config.toml
n_layer = 11
d_model = 128
n_experts = 192
experts_per_token = 4
d_expert = 32
d_shared_expert = 0
activation = "swiglu"
moe_layers = [0, 2, 4, 6, 8, 10]
router_score = "softmax"
normalize_top_k = false
routed_scale = 1.0
balance_loss = 0.00232
balance_bias = false
init_std_router = 0.00677
lr_router = 0.000736
n_head = 6
n_kv_head = 6
head_dim = 32
vocab_size = 4096
norm = "rmsnorm"
norm_place = "out"
norm_eps = 1e-06
positions = "rope"
rope_base = 10000.0
rope_fraction = 1.0
qk_norm = true
attn_scale = 0.177
tie_embeddings = true
parallel_block = false
init = "uniform"
init_std_qkv = 0.0453
init_std_o = 0.0562
init_std_up = 0.0648
init_std_down = 0.0648
optimizer = "muon_variant"
lr = 0.00873
beta1 = 0.95
weight_decay = 0.0
lr_head = 0.0089
warmup_steps = 50
schedule = "wsd"
decay_fraction = 1.0
decay_shape = "linear"
final_lr_fraction = 0.0
batch_tokens = 65536
seq_len = 1024
doc_mask = true
z_loss = 0.0001
train_tokens = 599000000
steps = 9141
dataset = "wikipedia_en"
Below are experts of layer 4 (counted from 0) of a mixture-of-experts language model. Rows are named router (the router's row for the expert), gate (a neuron's input weights, with its number), up (a neuron's input weights, with its number) and show model dimensions 0-127. Each number is 500 + 25 x the weight over its row's rms, rounded and kept within 0 to 999. Numbers have three digits each.
After each expert's rows: "comes after" lists some tokens at least twice as common just before its tokens as in all text. This comes from a sample of Wikipedia text that the model never trained on. Tokens count by the router's weight.

# expert 164
router:483505536536477517522527489521501506476528518498538488532554509523507530475520480492519529480501501495456485480536494466459472463506529512527527469528514517476497486475500460483480520510455544472482476519475522471506487495478468497468459461499493487525485483525507475465488533486461502525526463505521512455452493503481426477548490492495526481490456474493495521519521483458516491496496
gate1:524511505479501535490512518554491484516520489492526469494490461507517524519486494519511469449488497527476542497532494493511487510526488495464480516517500539467498503518494515490517529512444489504453477484457454492470530508469484481461522496499468512504509542519524508465448512482516512497457524482501520539497444509520532462553473552531516539508518524468516540476460471508490496514500
up1:508466502500489514516478507509509527509472524440464496507517496508496518540482498500481526469548444484532440490518510492505506526469475519463447510504498518517496540487513509492531533495469519468533482522471550545474513511507530496510486492502493491507498536525501546511448472466486517477479486470498458515540505435535482467499507478517520504531486511492498471490516495489519486567503
comes after: "0", "1", "2", ")", "3", "4"

# expert 141
router:472485549518495516507501500489492509466487504481489517500515493550502533501518525474489539454489481506467477495535499467470474530537538511515543475519518514458521456473478478458473515492466542502480456518494477463457530492456464519476440465513508486514519498521512481476495537450458494507512466507531521478446499492473497470517506508476515472495510481526508517521526519490532514520507
gate0:499538494481519500525440522490529494534461518512456488508518487489529532548492497468491558476535522485538506506474484508502522490509459501508459524503545482493514431559480513548530474508510523508475536498508525511553481480505516469510476504499489501501538504465503493489511465514464491457490496466514492497480500522507497519484478520483514512471498503498475496523505446526451540512538
up0:475471483544521504521497490449545479482473508489532526504517471463530546485503512538533518495480526498454511479472451517456506509505490501485454540499472507473543476509465497511534495475479512511421542502518519504466486507472490488498506537483479523487513490487535470464487497535532525496481492556471494508544478503494488494496526529498530487493509462470498522475475488520524503493466
comes after: " |\n", "\n", ")", ")\n", "0", "1"

# expert 81
router:471505466529484486538514486536505545497473509505514530496484550456493528489494532494530512517505480453497465468478535538521492523459534480540490509528536530483482504468454507467558516477462524527500533507485523482548505502500470476529520494465478506541487501495515515547497467530481517502528481505520520471488521472515497515475466528516476533535486453488524531511494503517470478498500
gate0:553471521487522512474539539499483510523483514535531544530492484485495531524499469506520486475507490439452480548495479464457501542495456470507475475426475489491490490491459497489525491512476526477505528531503524501516459464508490513515497479477523477493519475513469491497508536503480474515528473463494509489492458521487506499478465506504548486487485525527508457501480528516484512471543
up0:498511440518491484524529487502520518560537505523488505537485518513541485537504518462516532511477501522518548496520494465541492518526490465538506473511503477500474507511499466464455528498513493502518507482468538478475511497471471455459461448527471523494517516463474536485525485507544482509473489559530504507495527492522486462488495530498467525515483519467473473538479504490512500484497
comes after: "0", " in", "1", " (", " —", " —;"

# expert 183
router:501492495519471524519483462515473466485489489460489530512479510510469469520513436498477445520485479463526557519491480497511537489476486499515503523501504512512452496559518500462495509542517465511485521514478505512481470508518497517512511503477526516497484506514549487483551525508511506448549479517448538487522488482530526518516485501464546526480477497486522435526495487473496528509480
gate0:495546523501498467526510529508483458540499454524486548529502459529459509546508467487461486543518563451537486470479520514539491526484501523494552530506502478497496495534530498521501505538521517505531470465542503461504488515461467497488472488512488491496500475491530506495529480496470467496509527533476536520526526514542496519524509489468490481530512513478522468511464495527513507491497
up0:501508503504492456469457509508485512489476537520492495473490502508492462490507544540481490528507512518466512528469460493489482460502497514482479480498507520532471484524493499519490512564506451488479507532509446501552534511518468452481478535471512527500473510494540505480488476454453518506507477533457511508508499539495483475519462550468527496461495510494482487484466448491497493451484
comes after: " L", " N", " l", " M", " V", " v"

# expert 117
router:526475495507520500499464512529505507477495519477500497450504502540509459478535462452497501522496489500504543482505440521451555540470454486506507499443514521495479496511558493515489476519482495498507482517520525514479466496512498485496522488470472500457498477488519527491545533470485477450450542499464518511532509488524500493516496445473523502489491510521504493502506552481479490541524
gate1:523474550493493472552469498471507514451537531492504540503526505474481528520505503551477533497488464512526474482536523482449490484499487478515480508531509494520462518493494500488504486463508527452524460456523526534496480488516537529529511485517517509458521489500487512487488509456548496497485505491500443481522520472483468518456525473492536523486488481444512491549531503478503511494505
up1:493473480523514527469510477495482496519464530508504510533484510517477450504489544484486476469459470508545546483481523511474478521515488499528533448525481488484472478491520462532454500480563467490509454532510483510492516482491502548524489509564472532501509506495499504531460477510473477457493502500520499428501470517495506497484491495505490481490504457489479525483535509472480458525510
comes after: " f", " p", " l", " m", " r", " c"

# expert 60
router:471505466529484486538514486536505545497473509505514530496484550456493528488494531494530512516505480453497465468478535538521492523459534480540490509528536530483482504468454507467558516477463524527500533507485523482548505502500471476529520494465478506541487501495515515547497467530481517501527481505520519471488521472515497515475466528516476533535486453488524531511494503517470478498500
gate0:490471554477559472455492525502475528534514518489486485487474481498530498523505485486505440532508476509492475554508441457521508480459532459478509494490492483521481512441537477498518500486493553477492475510471498514507551464509499472514492527490543534525490508543534496467500516535521499530503530488493512504510505471474511487501518503497486533499493512499461471551540509499496474504505
up0:504517502524529497493513453489471504496508549510533507474523489472474531513491522512556458517508472480494560485518455474497466504477515478551462522507487504519491498534503494488503506508528489528474464507529504487529534494577510492518495491538470498532512482495514520523527535512484485514506564490463481520465462510511500486511487541474526509511504546520435488501482516476491492454506
comes after: " ", "16", " it", "17", "19", "15"

# expert 76
router:471505466529484486538514486536505545497473509505514530496484550456493528489494531494530512517505480453497465468478535538521492523459534480540490509528536530483482504468454507467558516477462524527500533507485523482548505502500470476529520494465478506541487501495515515547497467530481517502528481506520520471488521472515497515475466528516476534535486453488524531511494503517470478498500
gate0:503552452521526471536530524472506487504509514438504459510512490508555501469507477459509492513475495565497511476483472519474509446513510494474479474504492529452485471461544504495513499537498497488479493499455526523490533512542508514481503471528494486446497481492501513442484500498492497498513520515515524532447504517535514526512479465522491472496478490505512492473489516551517482511538
up0:502504471489461548495475487503473519504477547464518481487533440461508493536475490493459518499462517482493500471496515557482530493517477472496479537469507455570459494485457462499523483482457507474466512479492515458478491472502501517474465465532518481469501490493484511496487545538486513513496499453508496507512525546496518501494527489488513502512488473474483475559502499510505517518482
comes after: "20", "19", "18", "17", " new", " Adam"

# expert 118
router:502505498488478511508486518502544502539483453484558487443480507495468530464458531510507478478474545514533503499544513459484467505505441474512485474452510456507502534548510529543540511519484517484517507497472505469515540476491467515497462487493491522521508523466495517516483541459455498470479459466493518485494480482506481525530515513507493489447510531513504487512512494498506495512530
gate0:512510475501484488509491523486504461526502542498489523483486481495483527461464534525504472503517532461512538507501482457494492476439515509517491529507521499502482521455515504459482471481479508477468496507476499553521503478507505533460484498451523480503490522532546525506521461479486460479519462505428487529533524503519472498492512462501481481529489576518496472506474486465493473519489
up0:509517531527507544530516497498513526471514508544453496471517444466497515485540465466492495473506492517533546478528522473500504470474516485502487508472459524472546476533507560524502503503486475489531483498517513506478494526495498503533523506473480478501463529485528493529475502467484521513521527467556529552460496474494525514558524506517494485493482464492526531524526452513503500500480
comes after: " |", "|", ";", " /", ":", "6"

# expert 114
router:530443502501485472481496486519456483515545465519522528456487503495516476575520508528464498459468482476506476486487491473528476483522492508518511519475452539509461471485499526482481513510485532521465459502482515464522493473510474500489428508483473516529526477486530519539497491542479539527486465479483482499510515480470467492500492475511469478513538478484491517512522498511496485471539
gate0:531492490512488530506458517522528495504499532515529499496471501486549518553536521518485475518505463520508517509499488529488482505489537478492552518473488489488482513475474495518499492497485508481477502532502451476522519493497492512494492511511520537519459498482534518479480497584548510514462478497527523465459510509515492569505532510460498492512554505488467511477501467560513507557498
up0:510501529493486482492484493546450504511549485509454468497534487490486504482459495462526479532480501517477506499509452512486499455530452450508506490500490498475537512491485516512474525503486460537469467528540501513524497443506522494495453480517479468509490512478522502487536458456483488518482502492518485491547535544484513556544477507520518458486503539514531514464513520513511496497492
comes after: " ", "–", " (", "-", ".", "10"

# expert 48
router:471505466529484486538514486536505545497473509505514530496484550456492528489495531494530512516505480453497465468478535538521492523459534480540490509528536530483482504468454507467558516477463524527500533507485523482548505502500470476529520494465478506541487501495515515547497467530481517501528481506520519471488521472515497515475466528516476533535486453488524531511494503517470478498500
gate0:482515520539537533483478484493445493486503506475479456517491541516493514508495498513471477504490553491525531493515529470516478480495511505526545498491483534506486507500524478543495486481489513467517465503482493460476488473475491510503484492528467535508431505507524491517538505487509468475491505443506453555482517469465533548532470490499457468471491507485524526517492487446512465522515
up0:492523503500535517447447466541497494495472511463465488481534477481511515470530504527505509499526493499478524492492487495480472520480499510497513494541479497487524526443441520502484496472504490464506519472496489545520537512511501483504471514503518560474489474495527500530544522479483555472497507473476469477515498491484480498494492505524517476504540495433502497433530497533504486450466
comes after: " ", ",", " and", ":", " of", "-"

# expert 162
router:471505466529484486538514486536505545497473509505515530496484550456493528489494531494530512516505480453497465468478535538521492523459534480540490509529536530483482504468454507467558516477462524527500533507485523482548505502500471476530520494465478506541487501495515515547497467530481517501527481505520520471488521472515497515475466528516476533535486453488524531511494503517470478498500
gate0:542510515473501527534490528460467512555511472494489527507490507566504497526528474497520476461511502534478474517496496490503547449548486485507481496518539518493523477509503533504496492501509525484532475466493502491469486475507510534530487519523493517504489515492486489476500516469508487520511541546477473511496511461470522509516477511500479468512492473503525504548534509556544476587484
up0:532487495458519502517484489524508534451488517506468506506551452456462491475517509501515495486512475467478518537524517528474437542540494476553493469485517534520470486527476470491495540510504485512502484490499567491497522533518541521514477532535525506488507521497509515479515483524485502488533504531518499542502496496517528487531529493550470506457496506516552490512496470461488526503517
comes after: ":", ".", "-", ",", "=", " and"

# expert 142
router:496539496534518547518479477467492505531516521547512522515552505531500460500457490482507505471488529513521496501509502447522469474552504484504529470504482526554484492500484474511466509497499512491458480510540504488533469531459493527521517498510490487473507458493524512521508467536500463508472476496469524496448491520494522517476475558483478523498470523466451479461477500524516475472483
gate0:522511496522502471484506492490459453542507498508514479451503503492446493518450503500517454496494485510521548467525513504503516478523500474516486444520549519529468530498506479505475513529484522528422452535526496490498510495518443511468507506502512522460516472523525466550502484508500488516506467502493487456469514534485486489520516491474507483490464507495491481552472534465517494502511
up0:485460506493470484485533506456479505512472545503515478468474510515494501493539514497495547516523540471534506499509529493485534503549467520523516465523511479506466504519514505510486495511438464479490501517510511493583512528473537538491449527459538496489538491487475501501486489514498528508530495465461523511510520477493444482512497527507544514515497486459461509480469505503500540501527
comes after: "20", "19", "18", "–", "17", " New"

# expert 151
router:534496534490496486497472558534465485515494535457482516460492489563522489521480481481490516472503498504458510497487476514516541513508504501510475499476479539472482498501523495552462454547531511496510519541565497517530484500516560501528505499508473461481488486487504517506529500481519497492493512481498514486462459500558481453497511491509538527498495487488532485465529519478482526551504
gate0:496486506506508479490509525491495476545525524485509508488511477530513489501508485495492511462533463482509495500518506515574495518435488497507506503504496477474542460504539446471486480529522499468548515508496517512496486490501509524496478501521507499469486498515479433472510498483505538513516482506523502522479524462520512485492538470511466582451550470469476486480498560488506550494500
up0:499530525503504496533467466525519507502500472514453514513499451547492524474473482524506479497525455479487517490533488467499555503521469506478501483514511527517498517525508486465520492539547470536505522514513460464499436494485506500502498522491513523493504485500483521469530482469506449502486454555500510432486483498513498518494565467502538498496496520522492460475507477479489473526534
comes after: " m", " M", "m", " s", " v", " S"

# expert 135
router:471505466529484486538514486536505545497473509505515530496484550456492528489494532494530512517505480453497465468478535538521492523459534480540490509528536530483482504468454507467558516477462524527500533507485523482548505502500471476529520494465478506541487501495515515547497467530481517501528481506520520471488521472515497515475466528516476533535486453488524531511494503517470478498500
gate0:483467489436524505516523492462444490552522528530503485518524516467493482506510491530504517510488528450529519417459544502487479473540474510508484495491493548499510501519461543487514470528554487498515505531522482502502464509517484473484472485496520488490494490462481510527498450500476524527515491491472487535483456523518480502492485503509500509493507499495465510517540499459539523477481
up0:504500438442475471519501515551539504513492480479457522502517495484500485507507459462514556503466486488504516491501480490521503514510472513476506503497534529482541538507519490479496492480520457511508475458480496482494512543502542527493502491523531507520512548508449533487538493480508486464509486491483511472497524484481465476455452489485494559513536459532505518484509548520536514486517
comes after: " May", " June", ",", " December", " July", " |"